{"d_expert": 64, "final_lr_fraction": 0.0, "batch_tokens": 131072}
Below are experts of layer 6 (counted from 0) of a mixture-of-experts language model. Rows are named router (the router's row for the expert), gate (a neuron's input weights, with its number), up (a neuron's input weights, with its number) and show model dimensions 0-191. Each number is 128 + 32 x the weight over its row's rms, rounded and kept within 0 to 255. Numbers have three digits each.
After each expert's rows: a language model's description of what the expert responds to. This comes from a sample of Wikipedia text that the model never trained on.

# expert 26
router:083103117124094106152121177157068114109087189119113114174138117159108121126149029088149119134135114104110131056140102116167144091117089129127109094149067149087089134108121117115197149133119143151162178122099135109110055152126133146122105145148159104162116121125115109120184068133102145103151046157082251138111098102097143050153118154087124142173185123060153098151146158147195141101145105107165147143121193159121118116157145163163098151133129120115152126096116123131126124145130078187138175102111099164147129125068119116146089168185075116131155088171156158164101105127124180118
gate1:128101141157151151112083150155153125174179154101108144132104181162130121128121098093104126129139146120129124096129117126123153149094131167138078064086134156095102142160145075137112193123108133080122101082138123100163094100106107183138102075098078179098189118140126204157113159179159133096105127183074153160088137191054152125047149161161105136172134107153147117126191126153123113177137161123155117138151191174148115187114139131140126165165123139161114170164088162155105128104094065137152101074108118124119135096181122168080074078123096097172166103067139104152163042096105113131
up1:157100103086153129113137137125141156075106099084154087125140160220165148121135160143105145159098114121140150146138134160100140126148107154128099133142153113096074105151191121119160127118105063103225088124093126067183125134170153154160151075115136129117100123143122078143082140201151136144147083171186145163051147135072155118094106123164136148160139122059168113131093149073101150137138142140168144137164104138060174106132139078107129160128130108062113142096089178124116067137105070141145100051084125171108124164118151162100093151109097156148075115131159100107056174144177138141
Geographic words after "the" or "of", such as County, North, town, city, School, National, province, in place descriptions.

# expert 22
router:151136111131193093158128166146134129151073104117148120099104108136112174165145127064152100136076124132114134174113185141119103116157086159151105098062128138184104058124094108138156163173129119128149128181060112124163128135156137141179133096106084089089081148106112075097116168147140119190176226129128141114100085134127054060115173080144130145154117100152132100107138152111102130109132101190162154139117143082145159156144138086080125174072190142126140106079108113168127131110133111100098093151059117153134112171064154140129177160117168111132140155099178128190147066128188129094
gate1:123154032182146123178099138053148064162082133133143091136082130129076080140132107116120174083157144072113139077135129147074148187145078116103207099102163117105140132163156135120111117091120151148141176109126136114102065139113087128134127121035103128115110174065120090149172124138126144063131150061160113155182100060154094152155152124114121083085151099123127138107080135168093180091114126150117120094102117101131118135139143132131178126141095102171161160125080215153141169149121147145142150173111123128124097108169122064064106138082125130118100127135129089113069091119145113147
up1:169160163163130069136095116103136108166147087127069097156080164158082117125172153119151168125200107132095111197099142123172140064165098114118101180154088108119144063184146163085151139147204125093136134125140093113110123155118116125165150109161166097114169118158109146161141116080094060148122170164094097076169092141175132078130158100121141140163093154103207097154126168128165170148121121149118100129096101172116112200180106072121130141129136115113128071087131126100133112151114111217121141102126119169159140096092118165100098070170139143151194171111139154103119101126075178113
Past-tense verbs and participles like won, used, elected, returned, plus stems such as ext (extra, extremely), dist, contin.

# expert 38
router:158166133130149153123133125160054176078169159104126130146138161131128092103124167173154170144159135092078110176128078155097137113095127096129100179054090111128113096109152144100133148110165138139143067087183156151097134079096124135124157088090096119091100234145092067119068121094066107161115117126145121145091130112182099141088115102103133125161146174114127191089074095119116105149117133129082108068082104125144130168134112111159115105157162118052042174118134121127159134071141130161116118140132163138060142149222122079069116125165093099094110132140116121095108105141099114132
gate1:079085157145081121113136134163107172076076134125099167150143121180051115150111157117096148167131090157126122104155148113165134094104149093075097212095112131130168182098135108143131081103162171163116201090162115134066119164111146118127124121120137116066135183168124112175108112139154151100166172115147114141141122077158182125122092147126090100128155188102073127111030128132121165026112149110172066089124162100133124145122163138096128078088133170133097197147102160146108136154152154118138152113141099120092172161097119129065139119142043165120121110138098116116110155140102092157
up1:128144167144087098175174077145110149138099159124064128185125151155145149123071131181168087100121115213083082094145128128120133088178113129139115052168059166192165104142134140080120102138133150140100134114077152132189111132115118119105142158078151121126149165086115175175151097141130117126102117169130168111104162165108196093137110164145144128083118240100214083171131159105147151181124110123132137054101114143122189113166142130109148109142120187147096122131141173181138094103155117129126078138118131082155130150106101129132122108121104166183102128137117099140114192078169138132
Mid-word pieces like ul, ol, ir, um and em coming before suffixes, such as consp-ir-acy, ass-um-ption, B-ul-garian.

# expert 53
router:116132067116098173170126169118140120185080163133137097133149206108130142104095152112119111134175115107158126089124114130154181075165079103103170107146118087128071151150123151148099191124150057176087105134189097165132135153139149108133168137113084126140110152127099083098124101115153182112119146160102160104136114113103186137087134126119101105179199132146141150125072087111116129144178081133146090130116123120106164157061171132052113215145123111159173171153110103155152160058137148078177167149103135206161176080120100128129127086155187113128109074103114119126132109157108117194
gate0:091134094127163121135165145189135120099101144119162101052113074115151130145092061185147112157088103103144122186149101162072134119138128180160158148125172089096128180198121124140129098085188142142142102105115129146201107160152176087075121147136096190109161141119136165127179148160097169171119081100159175146193163075167166153121189151164111115128061101112120115121075185129083076186122121106142095132159136140112132140080120153126106123116087127165116099133133146124158118127199075076090118154122108207165138100113105120154114084146109103122118121072161101161106099108116149169
up0:099147115124101109166090075149201106128135115113136074121154118161107077049142128161124096102191100168152205073116176118134124146111143173133092155181112157088130108177137093082159152126112134134157121137084122166125145076162110144104145046132116038188168111129176150124121151156163158104168146170112116119114152134100090133097122203093073140127097137152204127108163145141174102118130166029111128110104119109090136075109147135136112156120155138165128100163106102182062140143133100060142101095039159144099143111144107138122144139165138116135141111101110138076153114107107137109
Whole numbers and number words counting things in prose or table cells, like six, several, scored 23 points, 14 seats, 9–15 records.

# expert 60
router:133151109087124082151114089155148111097145135152154175093113134091116171163119097113118104126080165105113113077198109171159085076157135153096139156100151158167079119087100162125158136110117143085148086060084124133155121137089160126113091152125089106119108108165170064181125119165119079166163108064068141098131140138113122125118117142098152198151137114143104088093117133090081110137134127117105133161103149110148153072151124112160089136122111068122150149073081109109137140179128154049081106134207151100077131104069147096101164092139158144165139137090162077159101129200230107158
gate2:141135138166127098117163103110145093120130131127091147118119121110109118150069211093103108065105136125099204116070156148081102066107126120158114168127104123090113167128098096141129171136090146085190120105118141156090099141187131131137123159149145107110131183160132151133081132145175128141111180137160129089094132157150180129158130182115163098141186177114111122145144076091149108158131109150150086132110124090166100146143163111121142160126079151107175084147143114149091151119176207129102037150154072134203107159206066160089148108117154198137139140086137110079151091077072124079
up2:155187070148122152138095148118102166092133139087113150134173070140107135162125145141140152162143122125127074160136184122155125127102150126152194193156132145108096128105146174147113088129107169145139164113133114168126142097146185127184120162122131176143127150123192144167106155133130139103213156159069124142061066126091105150145133061158103175116098184066114117128079129090154120115080091061161138080160101138118140157160165126144150150116155133163126121188160077167137089139142131178106194114166105158178090132148111120117123045085164124156076080163169157115088088157107079106
Letters and byte pieces in romanized or accented foreign text: Pinyin, Thai, Old Norse, Arabic names, Japanese script: fù, Óðinn, Abī.

# expert 51
router:148141161086146119142121145069165143111132131165133116143168171106147120170151120136121150109059076171140109155107106145129162129116193104098120085128082201128137141119160116144147153140136126111147080094167182116121190118153100088054176114131100124083079124075116151113137121133084087093118153083107140144158169128127111167109135159098136191149168086147091072177089170181086128094141106171064167152119114161136107127104164140152121131141090169114134134127117206164141199132180135167162110047128158119097104055144186103141133084118160116106160121106085072111163154091113142203
gate1:096108162118132127138146129091157151158105147151079082097134191123073118158138097123109071123096067173105146096087120133115170102094134094167160072113148158102128143150144112140137137171117098158173203128143114102099132195105095153093159151163128175119151173106132104095109089129161154067146119159165171149213141120122118160106201149096146067142147105138141139122061167116118098139127134086048129085101149205161166123143070117151136117160142122167138122156132166098079105154148203097137132116100112193096073067175152151132141096102171125150141161133183146155131105065109158154
up1:142168114095179094151154161100113075116174054123150120084131074152145184175094169101085156138174171077151146132122103163110139104094159175140119130089104090106153087108145122168083157111113129116118149116114123189123107135096101173148052150117133168166152108153120186159112129124178096122143136129125108121205146058139104115155128136066157134122085124022118126134079096083108108180141176161133133161163138168153129105134148115121076102157118155145140082095100123152171099116119141115196172197091126168126173103105124142094126107128152101099123113116099073194126145198102074113
Lowercase c and similar word-start fragments like de, co, ad, en opening split words, such as at any c|ost, c|elebrates, ad|olescent.

# expert 30
router:095147124089169100078149091054151154135101106078090109150119079088176120104083114118166146097113117148125169166099124086101196153140128118079179076177089174182161118172163124126118088171149134115120057113143147128127162164131098135092174173135143163078141067130163099136120110118162134165084101128123191121096158042115101106149110096084152062111114078115127089163152096147121113114120105116148103105110152116125111091154109140085124081191171118131090148070112145139150084078134132125113131127130145082170152098171170121109162060114147158171121086101139137092106093072061085104
gate2:166124143096113081152131101161128107148168131119160101149123047111089146088123117143131138140131125151144107070077123163136110183139188137180128181098156095135167165102166182154157136079172113121096151138111087140131061080158134142172165146089140125131151202088114100178158143113166184155150142095146095157113145129144153187106134136143123077180106133168131095100185114131155162114109099110165115101157113084093121107124174124143128151162181193111105091141169110082148160147192066131176097175141141150119102137120130097153054079148152154093076117060181159088079123113072080124
up2:145165145030154089149077145105123130118107104136104094176126179123070131142125129130220143177134130096137105152122133132135145151173060068070092128138144160102144129109070090131103105097128211200120073142148162084110144155134141146141168085147116137081124107131141154141125171139095137107108127108141168121178135071200151100153137137135158142166089154167171115134086131162143140108189075130095126133103142156169101131104134170184124060151076139113097112180123147138057104157152116162151108176118169128095120134184145130154130197096140157167168100110114139112198140089144113088
Word-internal pieces, mostly i, er, o, in longer or foreign words: Canad-i-ens, Card-i-ology, Eccles-i-astical, clust-er, plus closing parentheses and quotes.

# expert 1
router:164119117179145063148139102106111167159118162161149100166096124102073075087120087167121086136095079113092163045142180100108167118142056137110091136157144098096164148087123177129089090121134118088191108124122128142103145106143111146197121054154118139152147143133099147104197148114189139175121173150164090131122138149108137182111163134168111141146147110132110154175131094111141060135162164052167113073086085139122154080133122131102158114146131134102094124080127068115172159122127138108179117111130141074151073091097097117175132115073124202094146156191144154118124156136092149167
gate0:146104178199123090093174173097118135168108136125085103108123109106095089139073158161123136075115119086119147122102086157145137122124136129116136181116142128132125124124095102122109059124094135151128064172130089148162144175155175124093123158149134132162093155168115182142155085111182168168180109112061113143172128125174170106089171155090129129212145088159124112096145109166139118079118162127085158145107111129075109162176090172090134154182093131084143093092129120090101162086105092137108085160116095099089123146093072158186132107138177180172138132196164095144087139084116214137
up0:185180133180101152105075144141116111074090117112157164116115180141095097104085143085125108069146142079163129120139150113143157128151147108132142094172111115139147117126170060119136159111096143072123078110127103110107102135110139068163175161141105103112051131085125100143118105167115147145231142101157090164071103115157101083174162111095130138126138085109129181082161111103116133127150158089128084145076109085105128199091093155189170146106138141114145129089143105114164170057214101149166161120143136199120100126145158156132149136138124091115122128139160102189147099137150156043
Leading digit or piece of a four-digit year after a month name, in, since or until, such as February 2017, 1980s, 1982.

# expert 57
router:066154143127110186154110097183075127152158093067176173178114111087163136154127176087127113098080101223128117130124109171176168113170121111071165103139128141172115125136103120142107081181152128075087096143102180109193104162180151118102168182121130147065133149151127169117135129077172165146113127063091109141083109119178116113155149145086131128112186150152182104136105140114107162131125117170143159178096111096178115100139163096119103079142200076140125112114152110100146086121132111132118133086130132160101182103100153083164145165099176160066167143113116110152150135174146084145
gate1:164093143102142076093093101083040101113078179179083135108126155111227102075114125145089207192098125148114145089122117154093133156163097143107094155123078138083083156108157135113140127124138108114091124076136125108107105100145180149153123143094178123213098114114127132138098131127130163076077122080148181126119068169104121144102127123134164148133148133151125155155119129158156077114145191105151082154123133132104162122120114119153109183197106082143075152092122205093124137151108149122111110068067121100136121089152116129130129144137054153121170147129104130127094215123088155149
up1:113087104144170104128145074127113128146155129095126139157137133136133174096154096116109153128159161150080162125140055144105035046111166137125142161138144144136106143198135095110073140133080129188115128111198146135142075131103086092153125117113148127140120087116159146074157139164101066151123134099148135118093100132146179148114082153141058063097119079193072095149137145122130128155134101147104100079204149088147118133098141078107057121155094136174118136161129091135105126067094207161160140145178127124076185110125132168098110120099133114139081155155154122114109150096202184125
Word-start e or E fragments such as e|ither, e|ver, E|yes, plus or, are, such as, including, and some table pipes.

# expert 29
router:147131136116110130100103140196171097133140110077121203141141171082180112097091092159095188192049125145106179189095173092196099156155125193099113147165151133130081142071101149119124090167100088092112145123153173151100133163116139110161212152130180116159055096183113173130116088129148117139178097125158119181119127129171128159075081107115173099117114118111169176116077147173089099061125107154111093071106122113146106094112153097110135108117153078103116082159106156126135093126163156107109144121124168158124098122170120138125094112124157081126105162133153157139148156068129121158
gate1:189146173130092079132106177167099132142165145151135133108162118098147127138144098147140177132094139166161124136101196099102170173081122085207171144101190176131122122143094112100095130151168143170045124177166144186104128101178114129172089151143146133119116138118072118142158104149121173134098127168166171099136129169134118089135146123141107123170145126146114181133109104070084106180114096157159135110114161127133168116159129067103154061067128145194130069126046066162111154109089100094108137113109159125081110144092083126144142068074114086114121098171090110152097147179111087125
up1:144092121168140111150127092169113091111095149118151176116146112178108150091158116110162101103096136116136104097091070122175101139120142123148118101106177144054149079143163151108069155224129126136071115163145088121125115121153127124141111083175174128084105069150119098063113095108162097218132102117187098123206194169054168104161153168142163137111098089089137097112106143063098102144089159110164165160135156117117077136145117162179143104127164121202145106095124137117095094132084140127094096128190081139098145081087143140134117138111147114155067142107142123125112090166178111137
Mid-word pieces ending in e, such as e, re, se, che, te, inside proper names and rarer words, as in Saskat-che-wan, Es-se-x.

# expert 23
router:112114159108090130211122180145166141159174157161117118155178099094149142148104147099156161161126087100172118132141133151127245112147095165139153127075090071134125151103147112192110103104120109099113151172113093115080175117072162142147092130127142129150173102111092139099128125106119076135142117146072186127103144172189164139079096132151122092106116145092170185103137155166128095171120131163144138173116166086117125142167077129136105075134124061052115190137175086141150067158189139171142160147185187086150113121149122156111156173151118133170140109148144170125158112121152101086
gate2:161104129192093157141143107144110169112104155129163087129148112113141076132179075121106101177150119196087173155162115202110117125107106072211091141131155087103063117077088129107123132122094172166122192175161101152087145154111088143120131130087133126119135183181110144131134218152126140142085173120124149102111110121147101135181086102150155118100098161115096125098090105104115095123095168136090075110164159116097161108121135170089126104128190092124078161135102212076125110077171147149109073100161104066144130120100173145131098138160161102089134132080137142119148169107115190098
up2:108123173108121177163175129108186139135117199157128161150148146085148111089110153102067123096147058086113080103093116127092155077129137136142089148111115121134143083112172153146138184159127115100145114058201133125056103078112100151105089148130039203105066125108132107110144134144090082094102117111150126103172140141087154079054123119150121118089161129144163174129099158128109087111100118141083133166076065088145097170115126084173152152139137075159145105135132130164121122152128141131150105186038143158188140131121149162105099136056118177123112096124098172138131128154109159135
Common first names such as John, William, David and mid-name fragments like n, hn, m in personal names and surnames.

# expert 11
router:235132123165119176134129141136149128116111088133134124074170080149074099147159089113154144078155124154097137171103123162093146122123129179137091077168172139203141131151093127135232098122041086155126139129157099158094122140142157129159101077132059104155119137109137117098101119123126171116147139082146061170108147042199137153127119124113113125120162118174105117180143123145135128220160094134144117089163102145119117170167128097107124146137106137103128113112134176140133170079139128149146106119087062098152099095146147098171211084090122137169144131100175147126150174103124136094
gate0:184101104115191177129188077160131141148167111122151095095098097058138160145131099156092083150150102167126115178154120178141085170047067157074122065158110175136081154122133128138144134141094157102176122140129120119126158169129155157108087144132147181108121112095101142095131108069116135078076161078189096126146067137157126184127157093130143133165167156174131143153109099132134153186201174178077036105125074090159159132159123116132137114103118114090160105169106127133118190125083125101188092131103102123099102133117094129127129106129197107123164154111126169131143145144165104135
up0:123089138123096118119095152111132165136132116111135109126141151073156131131146060130167084157120171159134143101103158132112095146109090163059109176091067126088157113168135118130140140082185222116188109116082145149113155130087138076111162151165098092122085115189183126210098107126130099088124133138115167065105088123159106185079127104091110097166144140106124157083108128086095124141131135195124068222123134104114105113137117164149120131115136180173061105073114088102145113073156130122119165135111141158133150116094110147113173171086110127115168130095131072144073202173144156133
Word pieces l, b, v and openings like ab, def, comm, att, usually at a word start or mid-word, as in out-l-ook, Vander-b-ilt, comm-ander.

# expert 42
router:117170122176109133152149158126176176127135172155138118192146061135149103141106140161138125142120096183126146180139110098085190113169101101147167122133150091176126107123162142135104177148093084106130102112120154113153144146081164134119106146064101152178088127068107084135115179129147102111148176142140131115150113083113106116136121158087138172101096135183105120061216104079147166098064153109093154152117101204166159157126083075167148193115170127119106109121154115091123178103154117071176120138135130149193107131134110087121068133129087191145125164134140143064114118152098081053
gate1:121166130137146151163172082120122133220112160119109144139102057155119116134184102102150122097110117128103149131148162135134182097138104136178132148133113085136084126134046121141134152119100106194110140082114103130098118156129160122142118156149119151075168132072065146151150176130146115131133182127177131193192135085144109087107111100071128127137085127108107068167151190134102113115062199161101094188040104154088086160083133134110171060129136077138152088082156160144120113117176092139215092114131144082143159153082115122106101160110145142127087164130177120111116145115139149150
up1:177150138159172115106183123104146105108134123113140073093125115075149148120125123178119118139163157102198161147089138106147109131131192176079144100122110062136038116130164084163184095088160096176131188171083152061139125182142078117145148104148171120140154073168114106115135127152208153159110177146121139129121123114083137135152159103090080063145124151084089124155131088168137125158107130102173157096166128149125181170122140087183090106160129133104093124147202184127175112119093137122121072096169149090074128119131157107108191132116136135114157098121139101220130132128122116139
Short lowercase pieces starting common English words after an article or and: d-en-ied, th-ousand, re-aching, n-ose, n-obleman, fl, qu.

# expert 46
router:094094156132100134115135106171137126118136089150098191104117177150153087080131134134142160166169169111146087140134233188089050178157201130137158102120178162080108151169133112122081100105115142144148173176090118102199056150156097163123171124164102117116129140088123153168120123129140144077133177124183131125138126138150096115120127110094144089116089087113062190109105123087136128092159130151099177097110111088106102162101166194092152123099126154134151079179192128148095109081091092089085153109077103175116116175124096176134153107131110114146116159078160148098140121097161121146
gate0:180133120129139098098176213111114078126080203101099167129094150097113131139141151091132126087051106150130167131166121077125141126141125137132116077142144123167080158102147146109151108108116142137133164100087147132127129135188129101171157138213090164110143193102160143093100141117076141156126081077146131089054083175127111161119126084182138084116076167151129118125147161121128120144095161153146112099136123200149147137080109070106197129174131092135094134142143181105116182138130170136131167046150173135131172120079144220137164102127119124141105126129120092136195188136134125142
up0:145132104167099087202083135138140112125159177086112124153131047186079136089107040132123149086082099122096132092116156123079126167139112155115081137103118105185131145044083122094126127098110119078184082101070172139142129183156122164174122127107136181094142145111102153114133123098173077140144119084080127095137146107152162125133156136121126152057193111128114145166149157117088132113086125146125150132148189179131138129162161067148138126152099115092136122150081152172149108148120171178080152228130128220107129131140110179065125102131125145120085106135135111154116152153119131111
Endings and whole forms of verbs in narrative or plot text, such as rel-ies, r-ents, t-ells, campaign-ed, took, began, played.

# expert 56
router:086132105164164113131091120076188121151147126109133176141113106152135117126130160158116157148173091092170100166106073171138169134103131086172122138066169110097111138144113117151138060102157176102112082041142144160162101178149145130123191120109157134101166105146190174172178147141110091177116071097166119144087101089117078190104181126117155146134104116132127165154175153148120119138084117061092163070134122136119135106154122048099093095139099116122124178130148156158144103111150235136132107105105108186083100125120110078155092100145150094099140131109151138092168186103111112083
gate1:107109143102096098126129112138186109125085108161158129137111117179102123075174120151108132097121142172098188153133095123180135128151132091109141102136111105130046187100064148142129132153120144108132125176137080077040136122171118143050079111168144094106166080129117167175125100154135049122173119081161154132102147181120109127111104127139100136113190116114150153179167120095146173180132106072079148082129095188127144105110159115066154166143114119142133152161116143151039143078084163110125149094160126122132172150186134103113133092184156146101146089099099110079082184114172130145
up1:120137110130138110086197136149115134125207148175104144118090171171148168133151128132151103127125091125163095092140108127068163138168116139094156201122148127130185139090152097088085133168176119152136152160096101141142191091138112183150068094114151137136119135152138070129075104091163144164178125144138122120150128142101153092210206096122096100145150126111121107155147108135145103139056119127099161134181120084162166093195118139116054093077189124112129149157177124123075134115133115052190096121145122070158187155149158130158183128105180163127141123123150185094089096126097149128
First letters of words like m, M, wh and tra, plus single-letter endings s, a, o, such as m-aximise, m-iles, T-ra-ils.

# expert 47
router:143054103119091183100101082138112093142161133137143125156151130133146142128150155146153153154125142047121113092069136081111152093061103163078121154153084118189106141117098117148143165091157138165120093168109097128092109190113143121108102100104098116088179120181123100125104149112147148094179108138076203102126120183184170089139132144163143096126154153142167195172080113165115094159139119092161110136078084152094110130063146115217171166141065075160101117133124131162116142120107119139163105081124112143132127167092173183149134076138168091125142093089139083095115074158166172150
gate3:137097141112143115159107172099218106191088110132082153130137095065097141141133153101146091124107117072171074137195182073138141094159124134133100142122088167108151195121126096107161114060156114105184118124081109141115108116150094132138126124185110092150059101156116129130122161156097113180152160101110147078139147085165176123057114125078129117101194111148138125108149051105177164166143113121121069190143129098137132157115095187123079215185160125156132116114154129121108110157142105116103130142109144084090111158068115060127166165113113146102156107134153097074153127118103140157
up3:120156101090061166142060096163093138088167134152193124155153103077117160101103072133143122091083144102165097119153094098180076137134119083116127105187134131067132167155177112107086107133162091132124117075142131165146089124137065084199201102198125119111118086113100138140099127117166099098094151168083150115145128146134126086095156138127110136074091127139126077130159133147166142145141125111035176102112139079139142173105076114126089039062139088139150144127129122133150118134119102080099172109138166102157093120096063117088179098132103103125187124159120155122098136139104164113
Single digits and digit chunks inside longer numbers, coordinates, area codes and table statistics, often after a pipe, semicolon or decimal point.

# expert 21
router:134122156111145109134179102079105128163147090172221089162134139154172119093128119140103142099177093099177124107156085142172146166085107153124144154205158114116114109166142119127187127099127119156078136184142135123110101148133126102132138109176192090199092129207144154140104165126098155154065142085096087160137100125168121106105125130146125136129149145094117107093184173156135163144120139121151086107130134088165191100157112106065156086141106122167125103098092159124159153173075146067105119115109122109139113101126103140172144174127144188156161185158105183142134065016100115099
gate0:129150138163207102153090140138157107200103175133147172130171056074102165112128138159139113084124186164159123096139093115095149136115140075129158085095099158098179113128117094105121080087066138164104145123143164156064114132163104128171080117139114129139097132112156088119126111098136098064121144146142192117130116113084166169112080149104162141145160086099118099119087125114160127137095140083142085062128075155115146092124129119090143138107074134175155119095149145177053085087156112174128218185160202129130153106062147146159095089169158110119126128142155101164125151113116109188
up0:140122130154125141134118170082168024127117135132118078156152142138147173068134143147156099138059074123082173135159134161122139126154176142142109115174135157095114145121128128132066149096168093134132113145132169103088152121154111173132149057173062155096096167112106076076202108121110115103182109141078109223111095133133130047124139123157138103121114133162156159152104090185103108138175153142153072086131091130134097144146130073090055192167137145137111126074090169114147148130183171128089168148178152131173165139165148166154133110135140119174132099161145149127156125090100098138
Commas, and, but, or and semicolons joining clauses or list items in prose, such as Quebec and photographing, on Philip, and.

# expert 25
router:103145098107160153104136130123173117108115176165145101149086115144110206158155179113110143163118114127111099103154121152136141106128147072088125193160143100127165139117124099140094106076109172186129118109107134110128108164143080120074123074111140115093151173087124047151126124127155202084105130135148099147162156123117091126108137170190132079111136184147077135194173111152094120115136151159171096155203120116128167123140123126177139171129164126105147117129142095044086080158129142176101134151067144109157118139195177072106157136082103196163197076167078114165140168146103162105
gate1:096112118085163107136123119168112082166159112126168136177116115092091145127154089154098121158125094159162178153162106142140171139170081150124146105113171096153108148153114090153112149166091043159155194166149075181087126139089172113159139158141148114145151150108109107136153134171116123100179102153182179078154175137178082157170130178109136151112150115124149057105114135101146101125102133112096105125089178143175135104235142063168115114117113120144129129127133109083128145134155137150118142067056137118083201122187180161117153099125071086120116197121133166090093145095147143076
up1:111156111116113181191093030089133106177130078153088116174124171148155144100143113156059168099096106153139170111042118188053111120123162054153095142116162141132122132129139111146097115092114132146141212166141119104159132144087160114133061143192123113131088140148149080124135085090134129111185204175148080119153083074088140103107121130167146089140149133126127140196162172166159167107152121093091100121118114132137097145083156137122080138186188117059117110146129172124113137137154166156107128133112081076123111119149127063112180140129118112151118122127120170162147101134136128150
Opening piece of longer common nouns after the or of, such as ministry, guidance, generator, society, principal, assistant.

# expert 16
router:129146114153139127106109170107161136156092183152108118105112106155155140151129107111125105129128189085148114122107152149096041123133132110145142164043181146114172145186164125102149150186138144170109185144105139093099127074176098193151135113122069131145135212087137153110165131170121145069149170142140179129127131118137173140137116143143086098112102148172097104149113058119183136129175140170144120143104127078146157183106087133094135109145078188142162115157198153147089053189108084124090129102129104162094157212122129109101131157151054108125151140097135147151151166170096173107
gate0:172139145173134141148137164142122129172166104122195122182099186126093142122199080128108132110108116107094153174170122151102186132130140096135149191095151088136147098122063155133131093134118126131154132119123082106164178136082152053145147106139142129130081115131098167135153107152141155120086140106149141116135119163129097070146152128119109184189121206088156091162158187119132109157068107145118085131162108119145092114180164096208164097142163192095068106143085154073131122087118169100168089113109170124137029127126059106139171158115136159179133103097145152089139166112089126144
up0:168187158171092108080109177127137210125116178151101143093096111073086089101102153138140084101137115144163143114111146131150052054145146119180074121121133160124111179096142130091127159141107121137166144179117160133115156117125108121103098138121176089140129139159091125139098115114140113125154166106120130149160130129103179097189062127154207138111099127177098101192081117123138179148137159146046167142134125162169156116140111151133144166168084123132187142165118111137171141157131079200153138116109093127146134103189145078113072068133079088065093115140189080175155127114083128130
Verb-like word stems, often split, that take -ing, -ed or -s next, such as design, direct(ed), form, trapp(ed), pass.

# expert 49
router:083155134115178036107071184183087094126147120091117115130189136171140155132183180109179086097151196186130108113164148179140098113153137134080123065149125148161144113111094146073107117059118114115103138131053156103170169104069105160104146075145087144132097126113071122130103123174108190138140115127105139100127108123044106083125148123119091148185124121159172162152157143165145121091112119112160143153137132135117114158130157184126116175062147088091111135111106090117168122233171156117095086092142108122163130185136182136126129151155124119111174151125141099114123157140135131117
gate2:169143094148094117097171123178139152135113121121142127135163146131099110139059186107152106144113145170126137108179066151123114115059138182078155138112078104159080156152108152128100126121094113176184106193126098184095060164154142131126065151179203113145147059144146138127132116130149126138102197119124173114104082098111145145118074068080087084081071167117110127125161080074158107139111129152128131157121116140117147151081104161115096098140151073138122175100173130161095178113166078152096138138112072176134086105123108145112107088147132059141131175148111164113087134115059172147
up2:150176082117070140086147154128136052166152116116186086109166107168142088128156088125102143111082114054126145129168075116093130186153127087117146173156127122054120106140136151144134148181119100189083173165221122148115147143069093111148169123099100080105069155150134134139080211112120091144152121118159190087190127150112111167101128144105158126123152150101074155122100131177106082139114082175138121082135131088150159099141116172096174125177134129077105145071094158133127114106152106121112117132102201132116145123088165131128109151107083118160151128137203142121129148095161178121
First word of a new cell or list item after a pipe, comma or semicolon, such as located, °W, race circuit, Division.

# expert 41
router:119141127106142137130157154098080154151153108165155131140107126077116071149160138194158149180151169127182120113134203131159108169058158058115153119089135072136071148097039077078107138148127114111092101091174129135151123139111098133154156135165179138098133138107162222117154100083158126152092172153097118116151111187080135089123088105116103125166089080120125160136115150125143117186150115154102096120120175112188047140137152103161137132103149105169112111138163131152105171120084148144144059100107124137094152160084142072156084082172140134113082139178140099142117121060143096086
gate0:146157165153119126138043115119113089072171151124162115165098119172121125152077099122188147143165154076107230142146116119120114140137106118130167137153207151180101125110071175089148176150138167093112109108114134097167152137155148124152166140143094133118101099053164130148099158116109114130101099139120145205145151108150167084112143090112157117109129097092128111153108134193189118160102151121160185100115108178154098159126108145182131125128186089106087112058127112112152114125091060088220182085153160126120062110126099142112141136111172078160138128091201117131126112111108119127
up0:130119100143153131062179201155134189157118121084089108129122183083135120149089106095159167128108108130150123093146107125161133115144116126095112069116220148219148084106211162140138158085159112110096118116130143167141097137129143125127117102105116082132114146125124160156122137212076078129064170097202182216156161105094106151141128108114196121122110126095081110069109097085054136068115115140155158146091110101076192119185107113101105169151126121081141150140101108149145138127076079180134133159143140113122109128127120155134151173149180151154118102137140103134120112148119139114
Infinitive to, the article a, and forms of be or would after a subject or relative pronoun, as in in order to, it was, signed a.

# expert 18
router:130114111090112103110174155127192118161086136084131088121111116150076144108167171165082106098183189163092108097126066092143132056075119081142088050159113126071137098148137120165124158135115107183156106150102106100111088152162077115178086091119167138092088103154108121145050161132104086089148103128128086103120100156171181156132104136167152137105098112083118144128175136157158128134121119139088133142190155138124114161113152154155106114123168072127137201130136074140139119141163095150118186098153142125217144082152109158136160126144092050135098128182129197098092114111096144144
gate0:151090099154176112135148125150144157161113100144124114132175083111086096185124130119152123157096130127156136097125127152118117124136153162135089112153142124064087148124139077197085157065214085097169122161112122088164126142135126128150139125137155160085055149141127109141086109162103125078177070122159108128115099216153123121128094107151108118124131141104135070137128096161090101204070109112171105096100082126176137158134157092223100170119078159138124139159122149087033115125129135135050053144083128134123116135125133083069181133096156124121123143106137179146140178181138115103
up0:147181135131081160131060132148150128149144097098141029152123074067157137102153145164120142146143174151105059162120149159141118140154133140084094145069137166160122149162088117142103175081157142108127087145084132132079120122130158176108155144125123122055083190120152111110122138132084174150135114137152202121161083119134094105157133108178078131135129151104108139099124152137090104086147132131166132087096112099138150089063160136196156133124126169130152122190143094183135142086134052148201101109067102125095089195090190096136152072117127104144162092143155098128135071130170099137
Country, city and nationality names and their endings in sports tables and biographies: United States, England, Kazakhst-an, Indian, Macedon-ia.

# expert 8
router:125151097143120096084121080168098124111183115171131148112169187157145128108152154182109111137145095167170135191180145137079125132100112118115144140151092163072137160125094151159091140195068110149150141121149117200104105178121135138091133142154167060120107108154148098138086102148163134128109160152157121113070167223144107151190156189102158115108155121167154106108144134080138130164098188123129095181141121085115099189138172124169116109151087148154117102144171117133132173149158163135128077072154130110127100053115134064094186064142127158154153181156153115099084129110144099069
gate2:177160108109133096101139141093095119122166103112111148168180171141127089154138122161171113092166108139114116122123177090167099121107124168103094134133107105076137119133176062188131163160111143149164150104138143076089131179086085157084154102146038142166177112088133160152152095144179147096121125130110112128100101152157147200170116076132098077177116164089158124118193166089125077161115193120099124124145138116135149131070060103128180103158178124092145087133049136135161147161132099110116090142118118137140183103111162166123113113165203148106133147152039123100096166125126122193
up2:157127183123068078124152154112126098124179144120182128124119157135174113131138123093146087129094151126155197104128154125124165148078181128140137149085150191108165075124145127127151199049144121137121100125098109154140157109080120083077107133095192040140115152171143130142163135088172067136092129148148121115126122136114119230093097093157136161084112130107199089162143069102118154095101079138148103116095119091111125096110118093117160152134130105179151113138173183119176140151199112123161095100134112115099171166146085138139113138131099202098172094122063134105070106128166108152
Subject pronouns and relative words opening a clause, before verbs like was or had, such as he, She, It, who.